{
  "experts_per_token": 2,
  "d_shared_expert": 0,
  "router_noise": 0.3,
  "norm": "rmsnorm",
  "tie_word_embeddings": false,
  "max_grad_norm": 2.0,
  "max_seq_len": 1024
}
Below are experts of layer 10 (counted from 0) of a mixture-of-experts language model. Rows are named gate (a neuron's input weights, with its number), up (a neuron's input weights, with its number) and show model dimensions 0-127. Each number is 200 + 30 x the weight over its row's rms, rounded and kept within 0 to 999.
Before each expert's rows: a language model's description of what the expert responds to. This comes from a sample of Wikipedia text that the model never trained on.

# expert 10
Table cell starts. Table pipes and the first token of a table cell, in episode lists, score tables and sports results, such as Set, Title, Win.
gate0,204,175,163,228,214,209,204,191,241,214,139,182,188,254,172,147,171,149,240,200,193,214,197,158,207,246,221,240,177,170,185,173,151,220,146,156,248,250,233,202,115,217,177,183,191,186,196,208,199,206,181,202,193,214,216,162,195,235,243,228,179,261,219,251,229,226,214,165,207,252,196,285,212,168,273,253,179,180,196,169,200,160,226,173,196,220,185,224,245,183,200,161,181,233,189,209,183,196,269,157,172,189,188,222,210,227,169,224,287,219,176,188,183,166,237,167,155,227,212,175,224,231,243,192,248,234,198,223
up0,157,185,186,235,182,226,199,155,223,177,187,223,227,189,227,146,205,176,209,264,216,188,207,200,178,240,241,185,169,217,172,238,213,228,255,235,173,214,198,203,183,167,171,172,241,162,209,228,180,177,210,206,158,231,273,187,215,206,206,215,148,170,231,219,169,209,215,181,238,226,242,215,236,202,230,207,206,225,200,226,199,202,167,180,192,222,219,207,175,165,235,225,178,179,219,222,180,214,224,155,229,203,162,195,170,205,185,197,212,201,224,232,257,193,196,247,209,231,203,145,217,205,199,179,185,197,174,232

# expert 28
Line breaks. Line breaks, mostly between table rows, list items and sections, plus section-heading markers such as == and ===.
gate0,195,158,223,164,223,189,284,223,242,223,157,196,218,203,201,189,218,214,177,211,192,131,210,224,188,135,195,161,140,188,227,199,201,155,216,210,202,206,190,216,165,170,151,215,254,199,223,211,217,145,209,216,154,238,255,243,215,199,149,192,243,220,163,209,160,238,216,170,213,214,198,172,180,229,209,196,174,187,214,168,178,212,192,170,164,193,234,226,176,200,233,208,152,239,206,226,234,150,186,184,157,165,221,189,188,152,167,205,237,190,198,226,170,227,183,216,212,132,195,213,234,137,242,123,199,249,198,217
up0,260,170,249,219,210,199,209,199,241,201,239,182,213,233,188,144,226,227,167,258,223,213,248,177,184,157,231,183,220,209,199,190,190,200,174,214,174,125,136,196,188,231,202,218,210,155,215,228,145,172,241,228,175,231,214,205,216,233,160,184,237,194,265,203,209,276,218,198,197,211,175,186,151,192,185,215,219,193,273,142,191,210,169,201,160,187,209,197,192,252,175,154,229,173,167,179,268,213,228,214,258,194,176,145,203,200,208,204,138,201,200,178,191,233,136,210,275,230,156,271,177,155,210,178,211,255,213,170

# expert 25
Dates and time phrases. Month names, day numbers and year pieces in dates, plus the and In opening time phrases, such as 1 March 1848, Dec 14.
gate0,188,184,158,225,190,189,180,195,210,249,145,158,212,236,257,229,184,223,220,242,184,193,139,216,239,236,176,146,192,200,186,204,139,204,181,203,213,197,235,180,168,228,204,187,197,197,245,212,255,181,171,236,256,194,185,119,212,219,217,159,150,174,237,168,149,187,188,222,209,186,157,279,227,223,141,169,223,164,215,196,204,236,217,181,181,234,230,160,253,160,157,197,252,169,241,236,248,175,185,190,251,191,188,234,215,165,198,259,211,182,197,162,149,190,193,213,161,212,175,248,203,180,200,198,189,231,225,216
up0,217,211,159,202,218,220,186,195,221,214,177,238,264,201,249,238,232,215,170,247,176,195,228,206,172,204,198,178,211,174,206,250,248,264,259,201,216,246,236,135,191,174,217,232,188,235,183,186,178,221,184,208,188,170,200,224,255,150,182,229,204,203,172,184,222,189,145,225,202,162,183,213,175,153,161,111,202,196,124,167,190,186,219,203,219,203,183,215,203,212,222,199,206,189,109,226,211,166,187,182,207,174,200,237,135,231,199,228,221,170,194,165,189,203,173,209,227,206,158,179,174,199,248,197,175,217,236,231

# expert 31
Mid-word noun pieces. Mid-word pieces and common nouns in running prose, such as ju-gg-ling, delin-qu-ents, filter, repair, plus heading words like See, Total, History.
gate0,134,214,159,266,228,138,205,253,183,254,238,227,227,141,220,211,225,175,262,228,206,163,241,224,220,266,186,240,183,188,239,216,205,227,248,153,156,249,174,210,228,227,161,201,174,232,178,236,157,249,188,250,159,189,215,179,279,160,233,240,232,252,207,170,198,189,188,190,193,206,174,182,241,181,257,210,139,185,124,177,208,184,246,213,183,220,162,200,218,196,163,224,186,234,125,184,156,226,237,186,198,180,208,197,201,183,195,172,209,146,191,163,147,176,223,174,171,224,182,241,177,200,193,181,227,210,167,204
up0,171,190,223,225,183,216,156,196,178,189,225,158,174,170,229,222,160,197,161,244,169,193,234,168,208,236,163,187,203,193,204,217,181,249,197,175,159,220,182,220,160,230,203,198,235,155,245,188,209,214,190,176,174,226,227,202,139,186,196,219,204,211,194,180,210,197,193,176,176,189,227,266,170,248,225,208,231,148,162,184,181,213,223,185,148,202,171,166,228,216,184,186,195,199,208,159,202,223,205,192,216,149,182,144,209,234,217,169,218,242,175,207,228,189,220,194,158,172,156,214,266,264,197,182,144,239,196,202

# expert 15
Table cell separators. Vertical bars between cells in statistics tables, semicolon-numbered lists (0;, 1;), coordinate slashes, and "aged"/"age" in census text.
gate0,134,234,176,221,224,214,187,245,192,223,226,184,191,191,197,203,264,250,283,175,237,166,206,168,224,204,165,239,241,247,201,151,205,228,148,239,220,224,170,234,209,156,185,203,185,202,220,182,197,249,216,207,142,195,173,166,201,197,199,141,217,209,173,232,146,222,211,223,213,200,199,268,212,154,179,243,218,276,204,206,183,196,181,220,189,235,192,222,226,234,161,196,213,195,225,154,186,183,256,167,206,193,217,190,170,176,207,198,165,167,208,194,196,249,234,186,199,212,225,227,184,199,219,224,217,124,192,250
up0,210,139,139,156,187,245,136,238,193,224,217,181,195,196,169,200,222,119,134,149,195,147,161,223,134,161,211,167,247,194,177,214,190,235,236,190,231,166,193,153,194,206,211,167,207,203,240,176,221,182,209,166,273,163,224,226,175,206,214,200,177,235,185,181,236,166,202,184,205,230,215,178,189,204,170,168,202,211,187,166,224,184,224,177,195,157,235,177,130,185,202,131,170,231,220,219,158,237,197,220,182,177,197,189,204,149,218,181,194,209,159,214,173,177,236,118,238,150,169,205,204,181,217,188,171,157,215,226

# expert 22
Sentence subjects. Subject nouns and pronouns right before a verb, such as he, they, it, and "the film", "the book", "the team", plus plural -s.
gate0,136,187,201,187,223,210,203,109,230,219,196,173,204,177,211,237,189,207,213,171,226,179,227,229,229,162,146,203,194,208,234,172,281,144,235,205,241,180,192,214,179,197,214,212,196,200,234,236,242,185,215,152,221,187,247,170,205,164,197,171,193,202,181,205,244,213,185,186,211,174,255,213,189,211,196,220,185,196,166,133,206,217,172,214,224,198,202,182,264,199,171,201,241,244,232,149,155,186,152,209,185,168,196,194,143,250,209,261,159,249,220,185,172,154,184,217,188,178,235,194,204,211,184,174,155,165,177,181
up0,245,175,234,204,198,156,162,190,210,237,216,158,210,181,202,177,169,238,208,210,176,167,200,197,240,211,165,187,261,224,217,250,205,200,237,141,247,175,194,251,166,242,207,241,253,271,256,176,269,179,195,145,206,188,186,205,210,159,228,188,196,200,240,178,257,173,178,214,181,199,138,216,170,181,179,212,216,274,209,195,201,274,152,255,220,197,181,186,230,206,198,251,199,192,208,203,190,199,182,161,175,226,191,176,158,211,178,203,231,218,230,198,163,225,219,242,206,205,234,238,233,181,187,164,184,155,172,137

# expert 29
Determiners before nouns. Articles and possessive determiners that start noun phrases, such as the, a, The, his, their, its, this, especially in census text.
gate0,213,205,212,209,230,191,183,154,191,183,217,203,203,184,180,239,182,193,185,204,164,187,234,233,213,117,251,223,182,167,185,185,131,238,182,165,200,207,238,239,196,282,210,154,181,183,145,183,182,212,193,201,187,231,209,155,172,209,167,184,248,213,191,225,221,194,185,264,229,180,182,263,263,232,170,183,198,179,195,181,193,225,232,169,198,142,239,155,152,218,162,138,273,185,214,208,166,190,239,264,187,180,245,216,213,185,183,164,217,224,205,175,220,140,227,195,206,218,228,227,208,252,194,183,149,215,213,237
up0,243,170,149,200,161,186,171,206,189,249,177,198,204,206,134,185,196,206,185,165,183,180,233,190,212,189,211,158,192,152,202,215,189,176,207,247,205,200,263,178,144,227,127,196,161,174,164,164,183,207,207,161,202,179,229,212,143,215,193,225,190,194,192,218,187,194,188,210,183,224,206,207,186,218,196,252,186,247,231,191,150,201,239,203,209,167,197,187,227,147,206,164,193,234,212,187,213,225,198,150,143,195,217,222,199,184,199,172,198,228,205,226,220,246,206,208,196,193,240,224,206,182,235,208,222,204,243,211

# expert 0
Common nouns, word pieces. Everyday nouns and participles after articles or "was", like state, law, north, Party, built, plus mid-word pieces in names (A-cc-rington).
gate0,234,200,238,198,187,229,236,203,221,210,140,176,208,218,188,211,175,200,202,199,137,190,216,216,173,170,119,136,167,174,182,237,237,198,210,175,179,200,149,208,179,203,179,232,277,139,238,185,207,210,223,175,189,187,226,205,173,204,198,220,232,229,231,195,230,223,181,142,152,192,223,207,219,146,184,210,124,138,245,150,141,220,238,205,208,176,226,200,225,174,149,254,195,238,230,180,196,230,184,145,227,161,222,175,200,160,165,185,215,245,214,127,162,131,180,188,163,227,221,227,199,210,199,196,228,143,195,248
up0,238,261,200,257,172,196,217,199,240,195,190,227,237,229,262,172,224,177,178,208,191,205,173,239,235,203,223,233,177,224,212,176,170,173,229,195,204,191,203,185,228,180,162,160,200,178,257,219,195,216,185,237,182,215,247,172,197,215,169,239,134,191,194,153,243,215,190,181,237,234,211,247,231,179,188,186,247,174,167,194,221,230,173,207,264,204,206,191,263,244,228,225,188,229,205,216,191,175,145,228,197,205,172,235,207,216,226,192,208,218,232,159,222,197,244,191,211,187,143,215,195,240,229,194,196,217,181,245